Below are experts of layer 7 (counted from 0) of a mixture-of-experts language model. Rows are named router (the router's row for the expert), down (a neuron's output weights, with its number) and show model dimensions 0-159. Each number is 50 + 10 x the weight over its row's rms, rounded and kept within 0 to 99.
After each expert's rows: "comes before" lists some tokens at least twice as common just after its tokens as in all text. This comes from a sample of Wikipedia text that the model never trained on. Tokens count by the router's weight.

# expert 2
router:48 64 51 56 51 52 40 64 47 59 52 61 46 42 22 53 45 59 45 25 56 36 40 54 41 46 39 43 43 40 46 49 50 52 48 40 63 47 60 52 40 52 47 42 38 43 53 55 48 49 63 49 60 28 39 61 32 52 70 61 55 39 33 53 64 50 50 49 41 46 68 29 58 46 46 52 57 49 34 52 40 58 56 62 26 46 22 46 34 57 53 54 57 59 47 56 45 47 58 51 35 37 48 51 34 62 55 63 57 60 59 39 39 58 50 60 40 54 52 43 66 27 63 32 57 64 48 48 50 55 60 45 44 30 31 50 37 72 48 61 58 41 46 55 52 59 42 65 46 51 47 39 45 44 57 46 47 50 52 44
down3:43 30 44 40 54 57 61 28 76 48 71 54 42 56 44 32 41 25 44 40 54 46 57 55 65 48 34 58 44 48 60 62 64 33 31 61 48 41 48 50 57 41 67 54 31 55 32 54 52 50 21 56 42 52 52 54 58 50 52 43 60 46 51 44 38 46 50 49 56 52 52 52 54 58 42 45 59 39 32 43 39 49 57 45 58 54 54 62 37 51 69 36 40 52 75 66 54 45 42 51 68 44 41 58 41 52 53 54 66 61 45 54 51 56 56 49 48 36 44 53 63 45 39 57 37 56 64 46 51 53 38 58 48 61 48 32 52 49 59 45 61 47 53 76 48 58 53 43 38 52 54 51 61 60 48 59 42 69 51 43
comes before: "–", ".", "°", " |", "th", ","

# expert 8
router:47 70 49 50 51 55 49 47 67 54 47 54 55 41 44 32 40 46 46 38 63 37 50 70 57 44 44 40 25 32 52 40 63 36 35 45 72 42 67 47 39 53 39 52 40 43 50 48 55 59 47 48 41 39 48 48 45 48 77 59 61 54 34 61 56 64 36 38 49 43 61 51 32 43 43 50 72 43 38 50 58 52 59 53 32 44 54 31 43 59 40 55 65 51 53 46 32 66 55 44 45 41 44 55 50 55 61 46 62 48 54 50 45 46 69 70 49 61 53 40 50 43 50 38 52 54 44 79 52 56 54 51 37 39 43 43 39 67 44 50 43 43 43 55 57 47 52 67 59 42 48 55 26 46 55 37 49 48 50 44
down0:44 39 41 38 39 51 33 48 57 33 67 40 23 59 51 50 58 44 49 51 42 44 52 43 33 53 43 53 51 43 42 52 41 66 67 28 51 38 37 48 66 49 49 64 41 46 40 48 36 30 50 31 63 43 48 45 46 58 48 56 37 44 62 51 70 52 54 47 51 41 55 61 41 48 58 38 42 53 41 52 47 45 48 53 52 60 44 56 46 62 66 52 63 34 48 57 53 41 43 51 63 59 56 58 48 55 42 54 52 35 53 36 45 33 43 70 46 44 28 51 29 59 53 57 45 41 38 60 44 66 47 42 44 47 45 40 58 57 47 32 56 46 32 52 52 62 54 26 40 52 39 54 68 58 51 31 27 59 46 55
comes before: " of", ",", ".", " in", " (", " and"

# expert 90
router:40 57 39 54 65 48 45 61 47 51 57 60 32 50 43 44 42 34 48 48 51 41 48 50 58 43 46 32 23 33 46 55 52 44 40 52 72 50 61 42 34 61 37 60 43 41 34 52 63 63 37 52 48 47 34 53 42 41 51 59 43 52 39 68 62 54 32 52 46 43 65 56 44 47 54 50 50 46 46 54 47 55 58 53 39 43 47 44 38 56 33 52 51 34 44 37 39 59 59 40 48 41 50 52 33 58 74 70 66 49 54 42 29 53 54 48 37 59 71 52 46 38 58 55 50 49 37 41 51 50 63 39 35 26 34 52 32 50 51 49 50 43 50 59 37 52 37 72 60 49 46 40 31 55 65 51 44 48 41 57
down0:58 38 49 46 35 77 45 57 48 46 43 21 40 56 63 45 49 47 43 72 52 45 62 45 54 47 45 42 68 60 42 65 54 51 56 60 68 67 57 58 48 57 58 78 49 64 43 51 42 65 59 49 43 42 41 46 59 60 66 41 55 52 49 36 70 42 51 57 54 53 61 47 66 34 31 54 51 61 41 47 59 44 48 46 61 43 59 55 65 58 52 50 62 52 40 64 55 48 42 62 47 40 47 49 33 42 29 41 47 60 54 56 52 47 50 51 51 60 45 49 46 36 42 46 32 56 65 52 56 57 43 43 42 48 49 46 58 56 68 43 46 38 37 20 61 52 61 40 40 56 42 45 57 56 45 44 48 34 49 66
comes before: "n", "m", "ther", "l", "r", "h"

# expert 121
router:46 64 38 47 57 48 36 44 64 53 50 58 46 50 32 46 42 35 63 37 52 40 53 68 49 39 38 46 50 41 24 66 64 51 52 40 60 40 63 33 35 49 43 48 47 43 44 49 50 53 50 56 50 44 44 54 44 45 55 50 43 45 38 59 60 53 44 52 32 46 58 41 44 48 41 35 51 32 48 55 52 55 64 58 33 52 28 35 38 42 31 56 54 46 50 55 28 45 62 42 40 33 43 52 33 48 66 54 47 47 57 47 34 63 61 64 36 51 61 40 67 55 52 38 36 50 39 48 39 65 52 54 34 54 35 52 42 67 48 41 52 37 57 61 52 36 35 66 50 39 42 58 38 33 38 43 53 41 43 59
down0:56 65 60 64 52 51 48 62 64 39 54 52 61 48 40 73 57 44 46 54 46 59 23 44 48 39 72 61 50 38 54 50 39 67 56 52 65 64 47 52 79 52 52 57 48 61 49 52 50 50 44 54 49 30 53 43 61 60 48 44 54 55 56 67 57 49 26 49 67 50 71 52 54 51 51 32 59 58 54 54 36 46 53 34 53 41 37 45 45 39 63 52 31 53 45 47 55 26 39 38 55 32 52 55 56 42 48 53 37 43 54 31 65 41 44 49 54 66 60 50 60 51 38 39 62 43 58 51 63 63 45 55 40 50 57 42 43 47 55 57 49 55 61 39 51 55 49 26 39 58 56 36 49 43 40 54 58 54 57 64
comes before: "i", "ier", "ical", "ip", "ial", "ic"

# expert 65
router:37 66 52 58 57 57 42 60 70 53 61 61 50 42 34 28 42 49 49 41 61 25 44 60 45 37 54 54 35 41 39 55 42 43 44 55 67 31 68 55 31 53 43 45 42 50 42 57 52 51 53 48 46 50 45 54 40 58 74 59 59 44 31 48 70 58 53 40 43 34 53 33 45 43 44 48 55 42 35 52 56 53 59 68 36 35 58 45 43 64 52 43 59 42 38 51 40 60 58 43 43 40 45 61 39 60 72 55 58 54 64 48 42 45 62 71 41 58 66 41 63 40 54 27 60 54 60 60 59 61 51 50 46 42 49 48 45 68 35 59 49 49 44 50 55 59 44 58 63 41 54 46 39 52 54 43 47 43 56 37
down0:65 62 56 52 60 49 49 72 30 33 58 38 58 55 49 47 50 54 49 58 60 55 68 48 38 74 66 35 64 57 46 43 43 69 61 51 37 43 42 49 49 31 49 43 49 49 54 48 70 48 68 61 62 32 61 44 47 54 41 47 57 49 58 43 39 55 42 62 36 50 53 55 37 47 56 46 55 49 56 42 39 45 41 50 39 37 59 66 54 41 42 43 49 37 48 62 37 44 47 54 40 48 52 62 54 59 62 50 48 69 53 68 46 43 60 41 56 55 52 62 48 52 29 54 43 56 49 45 57 40 36 46 42 72 62 68 33 52 49 34 62 62 55 49 48 47 59 52 64 27 46 33 43 44 56 33 60 33 56 37
comes before: " |", ".", ",", " (", " /", " in"

# expert 161
router:48 62 44 64 56 60 46 47 64 58 56 60 58 47 34 46 58 42 58 35 59 34 44 55 55 58 46 58 50 35 40 52 52 36 38 37 74 55 52 43 31 47 43 54 42 37 33 58 59 42 39 55 53 42 35 71 46 42 65 49 53 57 54 54 62 62 33 41 50 43 65 61 52 57 50 44 55 42 37 45 59 50 45 53 61 58 40 54 38 49 34 61 62 37 28 44 44 51 51 31 51 52 44 49 31 65 63 54 59 49 64 51 50 51 53 69 42 57 69 42 60 51 57 30 52 53 42 54 44 44 64 47 49 36 44 43 60 57 59 48 55 30 50 53 35 51 40 77 68 47 53 45 39 37 55 31 54 59 54 49
down0:38 47 54 48 58 35 41 55 47 49 53 43 59 32 39 66 50 59 45 58 43 62 48 55 52 53 53 63 58 53 52 52 51 68 65 41 68 72 54 52 51 60 44 58 59 61 36 65 54 51 52 36 53 49 49 68 51 50 60 43 46 64 57 44 46 42 55 55 67 44 46 47 43 70 44 53 35 24 56 35 45 43 58 51 62 51 72 47 53 37 30 28 40 43 49 45 50 32 44 50 37 43 55 40 43 32 55 64 49 45 46 48 33 46 25 54 55 55 69 38 53 63 52 55 49 60 67 56 54 41 52 61 42 48 54 54 52 52 57 37 47 53 60 34 59 36 64 48 44 61 39 51 53 49 70 56 32 72 53 56
comes before: "in", "inal", "ation", "ine", "e", "ate"

# expert 43
router:42 72 53 53 60 50 51 59 63 66 56 47 54 51 32 37 29 43 56 43 56 41 52 62 42 50 49 45 41 41 52 59 65 41 40 48 65 36 63 45 52 51 44 53 34 44 38 59 44 48 59 48 50 35 39 55 47 48 69 66 50 48 29 45 51 55 53 36 52 36 62 41 65 43 39 39 55 35 44 54 46 49 56 45 31 54 45 33 40 56 37 69 52 52 48 51 45 61 57 43 46 49 35 51 47 75 72 51 65 64 70 57 34 47 61 47 48 52 54 31 63 40 68 42 59 51 50 65 59 57 61 59 44 46 49 38 53 60 55 58 41 37 48 60 57 59 44 60 53 52 51 54 26 29 55 43 43 45 49 38
down0:33 63 39 46 49 48 58 42 52 50 52 47 71 53 52 34 40 41 36 41 46 28 52 52 53 66 58 19 78 57 67 52 44 44 38 66 36 36 55 62 53 41 47 34 47 49 37 41 32 50 61 47 50 37 61 34 51 44 59 45 46 65 56 58 42 34 43 42 59 53 51 33 51 33 47 39 49 55 53 60 52 35 49 48 51 53 59 49 41 47 32 55 46 43 71 64 57 49 59 68 49 51 41 56 62 51 45 45 50 58 69 47 37 38 48 38 56 57 30 62 55 43 65 62 50 46 38 53 45 45 61 42 55 52 64 46 58 57 46 46 50 57 53 47 47 58 58 42 40 55 47 50 24 41 45 42 37 51 37 43
comes before: " was", ",", "'", " said", " had", " also"

# expert 138
router:41 53 61 63 51 55 50 54 57 66 55 54 41 59 24 40 38 48 63 35 59 38 47 63 53 52 39 64 43 44 37 57 53 39 39 35 69 36 67 56 35 59 54 50 35 47 56 55 50 40 37 52 50 39 40 55 40 42 67 61 54 42 37 51 59 57 47 54 43 41 71 41 53 48 54 39 56 35 36 51 38 54 66 61 37 50 40 44 33 67 52 52 59 41 54 48 35 51 56 45 47 32 40 59 31 66 57 57 68 50 53 33 40 60 54 62 36 43 53 35 64 38 58 40 60 60 51 53 50 53 58 54 46 42 36 45 41 66 53 55 39 49 39 62 45 50 41 62 52 50 52 49 28 52 63 40 45 49 69 45
down0:54 46 50 40 60 56 49 49 45 42 32 55 54 49 54 37 77 43 64 45 61 36 59 54 37 73 60 44 53 44 64 51 55 38 49 53 41 61 51 59 67 54 45 73 56 62 56 58 67 39 44 55 59 64 54 68 46 51 46 37 57 40 59 58 39 48 51 53 54 41 52 58 48 55 60 68 32 54 43 68 76 36 52 49 55 40 38 66 63 40 41 44 47 62 38 45 64 45 60 55 46 62 68 53 69 36 58 70 66 34 30 55 50 58 65 43 46 42 37 53 58 45 48 53 43 52 45 60 61 48 47 40 45 54 55 39 36 58 52 46 60 36 65 57 40 47 55 45 60 48 47 50 59 44 39 45 69 46 46 58
comes before: ",", "\n", " |", ";", " and", "),"

# expert 186
router:60 63 43 47 58 61 54 45 54 54 57 50 40 49 35 35 46 43 50 35 54 38 39 64 39 51 38 54 39 43 42 62 48 47 40 56 71 55 53 44 44 67 50 49 44 35 44 48 55 50 50 49 71 51 39 56 31 48 58 59 61 50 40 60 71 41 41 58 54 30 66 47 44 56 52 53 55 38 50 56 50 49 49 58 46 46 40 24 52 55 43 70 51 55 35 40 47 47 72 49 41 40 48 44 29 56 60 53 62 64 70 47 52 53 59 66 32 45 45 27 65 44 59 39 50 46 46 74 48 63 62 57 33 50 31 38 38 61 46 53 39 31 50 51 35 59 40 60 58 53 50 42 36 41 52 47 50 38 52 45
down0:39 69 46 44 36 48 34 59 49 40 42 84 52 56 66 64 46 46 30 51 52 54 58 38 58 48 49 48 82 55 62 48 51 51 64 43 64 45 56 36 63 56 37 53 66 47 36 38 62 48 49 62 46 37 50 41 50 46 57 51 59 51 41 46 45 60 52 38 56 64 54 65 49 49 50 44 45 68 33 57 40 52 62 56 49 66 56 51 73 49 46 30 64 48 53 40 38 69 45 40 52 47 64 65 59 42 50 48 68 45 29 44 39 62 41 50 57 56 58 50 56 52 39 57 58 46 56 49 48 41 47 35 42 45 48 62 61 50 66 51 55 38 46 46 57 38 44 67 36 41 48 34 38 57 55 40 56 54 53 55
comes before: "ed", "ing", "es", "e", "s", "hed"

# expert 149
router:49 60 44 61 51 51 48 50 54 50 46 53 41 39 41 45 48 57 55 38 52 38 42 52 53 32 45 54 51 33 53 51 41 44 47 54 70 45 55 29 42 44 43 49 30 45 60 44 54 58 53 49 58 43 38 51 47 50 71 64 44 46 35 42 66 55 51 51 39 37 72 35 52 35 54 39 50 39 43 65 56 44 62 72 42 48 52 36 30 53 48 51 63 58 44 53 40 59 57 45 44 42 42 54 25 59 49 65 48 54 61 41 45 54 48 53 45 57 52 43 68 30 62 37 63 58 39 45 46 43 63 64 53 37 32 36 33 58 44 66 47 39 45 58 36 70 40 67 52 59 44 38 27 45 63 37 38 47 54 54
down0:40 56 54 48 58 56 37 36 39 45 63 57 45 41 59 49 46 47 62 31 49 54 52 55 49 49 62 54 52 60 47 39 52 66 51 63 49 47 57 56 42 43 50 51 62 51 53 65 58 52 58 53 55 49 47 51 51 41 53 40 44 55 47 50 20 43 38 61 64 51 46 59 49 35 59 41 45 32 59 55 31 28 44 54 51 59 54 58 46 45 35 27 58 36 34 65 50 70 40 42 46 61 41 44 68 52 35 49 64 66 62 46 49 42 54 65 54 35 37 42 50 50 36 36 48 45 63 66 64 56 54 55 67 62 54 56 39 57 68 39 52 55 52 48 70 72 56 67 48 43 62 51 26 48 42 38 43 50 46 42
comes before: ".", "6", "3", " |", "4", "7"

# expert 140
router:38 59 44 58 60 58 44 45 57 62 55 54 51 43 45 40 36 51 59 36 59 37 42 64 52 41 40 39 28 32 51 37 48 34 43 34 62 52 52 53 39 46 45 40 33 50 36 45 53 60 31 68 35 43 51 46 32 48 77 57 57 44 49 53 70 65 32 42 51 47 60 31 42 40 56 43 58 24 38 56 47 55 51 52 39 37 35 51 55 63 43 57 67 42 42 40 33 58 54 44 42 39 56 46 42 60 59 52 62 52 56 41 33 49 51 70 34 52 55 34 60 49 62 49 56 60 46 62 59 49 52 48 45 47 47 44 43 57 42 59 57 33 53 59 46 45 42 59 58 51 46 47 38 40 52 53 36 30 57 52
down0:60 49 44 60 25 43 50 40 54 37 48 47 66 66 61 37 47 52 57 46 57 36 55 30 51 44 52 46 57 42 34 41 48 38 73 41 40 52 45 44 57 46 56 39 44 49 43 50 46 57 34 45 45 40 45 37 50 47 42 46 62 32 59 36 35 65 56 47 39 43 70 29 46 45 52 45 45 55 63 66 63 56 38 59 41 42 53 62 52 37 51 39 46 47 71 58 52 44 47 37 49 50 69 42 43 68 59 40 62 57 57 36 44 39 46 49 49 46 56 50 49 44 57 55 33 35 76 52 43 49 33 31 44 57 49 48 29 50 41 57 44 49 60 39 54 50 54 41 50 64 31 66 35 53 42 63 52 51 38 42
comes before: " of", ".", ",", " in", " and", " to"

# expert 113
router:53 57 55 60 54 58 56 59 45 55 42 45 39 38 30 31 37 43 55 20 37 31 46 55 39 35 36 53 32 45 43 59 57 42 40 50 59 46 52 40 32 55 52 48 41 41 49 64 58 55 44 49 47 33 54 59 34 48 57 51 46 35 42 51 55 48 46 58 44 36 55 38 36 45 52 47 56 38 50 45 50 57 51 53 42 56 34 33 49 65 47 80 58 54 35 43 43 47 65 34 54 42 47 43 46 62 62 67 53 38 58 40 51 63 55 70 34 46 52 28 56 47 66 37 47 51 44 62 54 56 54 52 48 37 44 37 60 60 45 52 56 39 37 63 47 59 34 66 68 48 44 51 48 35 56 34 56 43 43 53
down0:38 45 59 49 35 43 56 46 55 43 45 37 37 44 42 33 56 53 57 41 45 37 59 39 48 57 45 56 64 55 52 59 38 58 47 54 43 38 57 32 62 35 49 63 59 45 44 42 56 58 68 56 61 49 59 50 76 36 53 47 45 37 52 41 62 51 44 33 52 56 35 57 30 35 64 41 55 40 51 55 55 53 59 37 42 53 50 46 39 56 51 56 59 45 21 69 54 51 25 64 39 59 59 80 49 54 54 47 42 42 48 45 63 60 37 75 41 65 37 41 50 43 41 62 53 46 61 41 53 47 54 43 64 41 47 41 44 54 49 49 52 41 38 60 46 41 70 42 52 60 37 64 48 64 55 53 58 41 57 50
comes before: " to", " the", " a", " in", " that", " on"

# expert 6
router:42 65 49 53 59 47 52 64 54 57 59 52 44 46 36 53 39 32 45 49 39 35 35 60 58 36 50 58 22 41 53 57 50 32 49 46 53 36 69 34 47 63 54 49 48 40 45 69 51 53 53 54 50 49 38 53 37 45 65 47 42 55 35 50 65 57 35 46 51 49 64 42 50 39 48 37 50 47 27 43 51 53 56 55 52 34 33 41 45 62 29 66 46 57 46 46 45 48 56 42 31 41 44 51 26 56 68 53 56 55 57 48 38 48 58 55 36 48 59 47 45 35 58 43 48 48 40 51 51 68 61 60 42 43 35 47 47 73 50 48 36 47 40 66 45 52 45 67 62 47 45 57 24 35 54 39 51 47 66 55
down0:40 65 58 47 70 37 59 46 60 47 50 50 40 70 52 63 52 64 50 55 48 43 58 56 64 37 60 46 45 58 65 35 47 52 64 55 34 47 55 42 51 60 49 34 39 45 68 51 54 52 57 53 48 56 46 49 50 34 54 52 46 45 43 52 43 29 59 56 62 39 42 39 43 41 51 43 44 68 55 58 59 58 53 45 59 52 50 34 48 49 44 31 40 54 42 66 71 41 48 32 43 50 55 35 44 53 55 43 42 42 37 45 32 54 39 61 47 55 43 42 70 63 40 62 44 52 69 39 49 43 23 43 58 41 56 79 56 50 66 47 50 42 59 27 54 33 51 63 36 42 56 53 56 50 47 44 73 45 47 51
comes before: "h", "a", "ar", "i", "an", "ah"

# expert 120
router:48 54 48 47 48 49 47 64 58 54 55 54 52 38 39 32 48 41 48 21 40 41 49 52 45 40 43 47 23 44 38 52 56 44 44 47 55 30 51 40 36 50 44 49 31 39 49 70 58 59 41 60 47 31 46 61 40 49 51 55 51 39 42 54 62 54 52 51 47 36 64 42 58 40 53 38 65 36 49 52 55 60 51 62 43 49 35 26 42 58 42 77 57 46 28 38 38 49 60 45 30 46 47 52 48 63 59 58 50 47 73 38 46 48 46 74 43 46 51 33 50 40 64 41 53 49 46 49 43 70 50 57 42 52 44 35 50 62 55 51 46 46 37 56 48 53 45 59 64 52 47 50 49 26 56 35 55 45 35 41
down0:28 25 54 53 58 54 47 42 56 55 57 43 57 46 51 54 47 57 61 51 40 60 55 58 51 53 52 40 59 71 45 40 62 52 43 45 42 41 34 44 50 44 35 67 46 42 57 54 59 46 52 44 55 39 58 54 43 62 38 63 48 52 48 58 44 54 51 47 42 45 27 49 71 30 50 49 34 59 55 46 54 50 29 51 48 52 71 50 35 45 49 71 51 37 47 68 71 57 46 66 51 74 35 54 71 54 52 30 30 46 56 55 51 51 37 44 60 53 33 54 48 61 43 57 55 35 48 32 60 51 41 36 47 57 49 49 51 45 56 41 45 38 61 52 51 51 66 41 57 58 58 54 56 30 25 43 45 49 43 53
comes before: " the", " a", " to", " in", " by", " his"

# expert 159
router:39 66 53 54 57 52 50 56 60 37 61 60 52 44 40 60 38 33 54 52 35 35 31 57 59 37 48 64 22 32 52 48 43 34 42 40 58 31 64 50 55 65 48 50 48 42 41 64 39 47 50 47 42 52 44 50 32 38 65 61 54 46 39 43 62 53 45 55 55 53 65 47 62 38 42 37 50 46 38 54 49 51 53 63 49 46 34 30 50 57 30 69 56 62 48 45 45 51 59 29 34 43 40 44 29 52 67 68 61 54 60 50 45 50 57 57 42 54 54 43 51 45 56 39 54 53 35 59 50 64 56 57 39 46 31 42 52 70 51 50 43 50 46 59 46 51 46 65 51 47 40 54 29 42 40 37 45 52 58 56
down0:27 46 43 50 45 53 56 58 42 45 60 58 58 50 49 50 57 55 75 62 40 47 51 58 66 32 59 52 55 44 55 56 64 52 51 34 62 46 45 72 42 51 49 45 42 35 51 45 40 44 66 40 31 52 45 67 37 42 64 36 53 61 36 59 42 50 33 61 52 67 48 56 43 59 63 56 50 52 64 56 38 61 33 47 53 36 63 60 64 61 51 57 49 60 37 49 33 61 44 65 46 61 57 35 33 52 52 43 54 38 60 51 43 43 55 45 62 43 57 65 52 51 59 57 44 65 38 47 53 53 41 57 58 39 48 49 58 59 34 49 65 61 52 52 74 52 51 59 80 55 44 51 43 58 55 66 68 55 52 59
comes before: "h", "i", "m", "a", "-", "an"

# expert 163
router:39 63 40 58 54 55 45 54 62 53 61 47 42 38 33 53 49 53 54 43 51 42 31 58 51 51 51 50 39 46 45 47 45 57 60 52 54 57 77 47 52 68 44 57 35 46 42 43 43 58 41 55 44 36 30 61 35 47 56 60 42 41 41 59 64 62 46 36 56 34 53 34 49 51 64 59 60 37 43 48 65 57 46 44 52 47 49 41 36 62 42 59 64 61 41 46 31 56 56 40 49 38 38 35 44 75 57 55 60 48 54 37 41 66 54 48 53 59 68 45 50 47 78 29 54 46 51 74 35 54 60 45 41 45 31 52 49 48 61 52 44 38 57 52 47 56 38 47 58 49 50 47 36 35 63 34 44 34 63 40
down0:63 56 48 44 42 33 37 54 37 49 36 49 42 45 53 52 48 48 38 34 52 70 46 40 45 64 53 46 43 53 47 51 57 40 56 51 46 38 77 58 58 51 53 55 59 41 52 48 40 50 61 64 70 47 50 57 45 54 41 39 39 53 32 56 44 62 78 47 66 50 43 40 42 62 54 70 47 49 45 40 41 48 54 83 44 57 58 52 41 39 43 38 54 39 47 44 38 67 52 54 41 43 42 58 42 39 52 34 48 43 37 53 42 37 58 53 56 47 44 59 49 59 33 41 69 49 40 39 41 43 57 49 60 68 43 64 50 57 55 31 46 53 64 32 72 61 56 44 64 38 53 49 41 61 35 45 41 43 41 55
comes before: " ", " |", "P", " Party", "|", "F"

# expert 73
router:33 49 53 53 42 59 44 62 55 45 56 53 46 49 35 34 31 55 54 29 48 40 47 50 45 34 45 56 50 43 41 44 66 52 47 43 57 39 78 34 21 50 36 42 47 48 52 66 47 61 45 60 51 39 41 57 44 50 55 48 40 44 52 58 60 55 39 56 36 40 64 38 50 56 60 42 71 38 43 44 55 56 56 67 47 54 39 43 36 57 34 61 57 50 47 35 41 52 45 48 43 54 44 37 41 56 69 67 42 35 59 51 43 58 65 69 44 47 56 39 60 49 72 39 52 47 56 53 44 66 51 58 50 38 41 43 51 55 43 54 37 40 42 65 51 49 38 61 73 41 44 51 47 36 66 47 53 38 51 32
down0:32 42 55 58 46 54 59 48 33 40 56 40 52 60 49 50 58 47 68 43 59 67 57 49 51 77 43 41 52 25 74 55 43 45 58 49 41 54 39 42 51 58 54 36 62 48 47 66 64 49 44 54 58 51 57 57 69 49 47 52 58 49 44 35 69 46 36 52 49 55 67 64 37 48 50 48 51 30 53 54 36 39 56 39 51 49 59 64 48 30 54 39 49 70 34 47 63 55 53 65 53 53 40 42 41 56 44 32 48 46 41 69 52 46 45 46 68 45 43 61 41 27 44 71 35 54 39 52 40 59 64 53 48 61 68 48 57 69 45 53 57 56 49 45 41 55 52 51 75 45 48 49 41 49 53 49 47 36 49 52
comes before: " by", " to", " in", " with", " as", " on"

# expert 11
router:42 62 43 48 51 47 48 45 60 51 54 54 38 34 22 48 40 52 52 35 53 54 35 49 53 46 38 53 54 35 49 39 47 53 40 51 59 49 57 37 38 51 50 54 47 41 47 60 54 65 57 64 63 41 28 59 33 50 67 50 41 44 40 46 63 54 42 51 40 39 75 54 51 47 52 38 55 34 51 61 52 60 61 66 38 52 33 47 28 64 54 56 68 44 41 46 39 47 57 35 43 42 54 50 28 60 49 60 53 53 52 31 42 56 51 50 35 61 60 49 61 33 55 41 70 65 36 46 45 44 55 50 45 34 44 53 43 67 46 68 40 36 53 49 47 51 43 62 45 62 45 34 32 46 49 36 46 33 41 46
down3:48 49 53 49 55 61 53 18 49 45 61 57 33 57 34 49 34 40 46 60 35 37 68 59 77 68 48 49 43 32 53 42 44 54 37 68 54 42 49 36 63 30 49 48 41 56 46 54 51 49 48 46 53 45 58 42 64 51 41 47 27 60 56 46 38 53 43 60 50 52 56 59 39 58 51 59 57 46 56 61 64 68 56 55 36 42 73 61 49 58 50 50 51 35 45 65 51 60 57 45 57 51 47 43 57 37 55 50 49 45 44 54 49 42 32 53 45 60 55 87 60 54 44 59 47 58 59 56 66 43 53 61 46 47 65 43 56 40 49 47 47 50 43 38 45 53 75 60 64 56 68 50 49 58 53 59 51 55 47 61
comes before: ".", " m", "m", " ft", " km", "°"

# expert 144
router:42 66 42 61 63 57 47 53 52 60 46 56 51 42 37 24 36 41 44 40 52 36 47 60 53 41 57 38 35 31 44 48 58 39 34 44 65 36 61 46 32 48 37 45 30 51 34 46 44 59 48 53 53 32 53 43 41 40 68 62 62 59 35 60 59 46 44 46 58 42 62 46 43 50 60 48 60 22 46 40 50 55 43 60 35 52 43 38 57 54 44 59 67 53 48 45 40 68 59 31 48 45 41 53 33 62 63 56 65 56 64 49 35 55 58 73 48 42 63 37 52 35 54 41 46 56 44 69 47 56 54 39 35 50 38 50 49 56 43 52 52 38 48 46 49 40 43 59 55 45 54 57 38 34 49 34 46 48 44 43
down0:39 49 36 46 45 42 45 49 54 66 60 55 49 46 34 60 58 50 47 48 58 45 64 59 58 40 47 54 46 40 51 46 50 44 52 48 65 50 59 66 46 58 52 51 74 48 73 52 59 49 47 51 41 33 33 44 39 58 48 46 58 45 37 51 55 43 50 46 50 60 55 58 43 61 33 67 51 46 53 54 51 40 57 39 41 54 58 74 40 48 42 40 50 59 43 50 45 55 53 60 40 64 49 68 58 36 51 56 37 54 40 53 58 41 30 52 55 38 34 18 64 47 77 43 45 59 39 56 38 45 72 51 59 57 56 64 57 42 58 36 70 58 40 59 54 59 53 69 52 59 45 36 65 43 66 65 44 39 40 60
comes before: " of", ",", " and", ".", "'", " in"

# expert 133
router:45 64 50 56 64 59 38 55 59 55 53 53 46 53 28 43 34 51 55 41 62 35 32 66 47 36 45 57 36 33 32 54 53 29 51 41 44 39 68 40 46 64 33 45 43 41 43 60 48 61 48 48 47 43 37 60 36 53 71 59 44 41 35 58 55 55 42 47 40 36 69 42 50 47 52 43 63 45 37 47 53 36 56 53 39 47 35 43 43 65 47 58 57 46 46 44 46 55 55 34 53 35 41 43 36 66 60 59 62 45 62 47 41 57 53 58 35 52 64 39 57 42 73 39 61 46 43 63 38 47 64 61 42 39 35 45 48 57 42 57 46 34 47 61 44 50 35 64 55 53 56 47 33 42 58 34 41 52 51 46
down0:55 41 46 63 61 44 40 54 51 37 57 46 69 44 45 49 57 60 55 37 41 37 45 67 52 60 56 40 45 66 57 43 48 50 49 39 31 53 39 77 51 35 47 40 40 49 56 58 52 38 41 47 66 54 43 62 44 52 45 54 46 70 50 62 56 56 58 56 43 52 56 56 42 62 43 45 54 64 55 66 61 35 38 38 46 47 53 61 63 65 51 39 35 57 60 56 60 44 48 45 65 40 70 48 49 37 44 65 43 49 38 74 42 37 41 36 48 49 39 46 62 34 53 44 49 27 40 50 67 33 60 51 57 61 57 53 50 35 65 50 39 70 35 43 41 34 47 57 52 49 43 55 69 38 53 50 49 54 37 60
comes before: " ", "0", "1", "2", "-", " ("

# expert 76
router:50 77 44 44 57 47 40 55 60 55 50 46 39 36 47 34 40 47 62 31 40 40 48 65 44 50 42 54 36 39 45 48 61 48 42 46 61 40 56 42 35 55 55 48 34 60 43 46 37 52 38 52 54 47 42 58 46 43 54 51 53 49 37 52 60 57 52 49 59 37 54 48 52 41 41 42 52 27 45 59 56 33 52 60 42 48 33 43 42 55 34 69 51 56 36 30 44 52 58 36 45 42 41 58 34 70 53 71 61 57 60 34 52 57 61 66 48 54 43 33 51 38 65 39 53 51 44 72 41 68 51 59 31 44 50 45 48 51 39 62 39 42 49 63 30 45 43 57 49 62 57 35 43 44 69 34 41 49 43 37
down0:34 46 33 52 49 52 38 42 43 39 43 64 41 48 53 42 45 70 43 42 44 66 45 56 56 54 48 64 55 45 46 34 68 53 48 69 15 32 51 44 37 38 65 51 57 59 56 53 45 58 62 67 47 50 66 62 49 57 47 68 60 42 63 22 44 54 32 50 28 39 53 48 53 60 39 47 55 58 43 48 51 54 49 50 54 51 60 49 30 63 52 56 52 48 53 53 37 63 51 35 58 59 65 61 50 58 38 45 36 76 53 40 50 53 55 63 43 50 55 48 39 42 47 47 61 50 30 43 34 50 46 43 48 52 51 44 44 35 56 47 56 70 53 47 52 61 61 50 47 57 57 32 58 49 66 44 48 62 54 43
comes before: " the", " a", " \"", " an", " his", " well"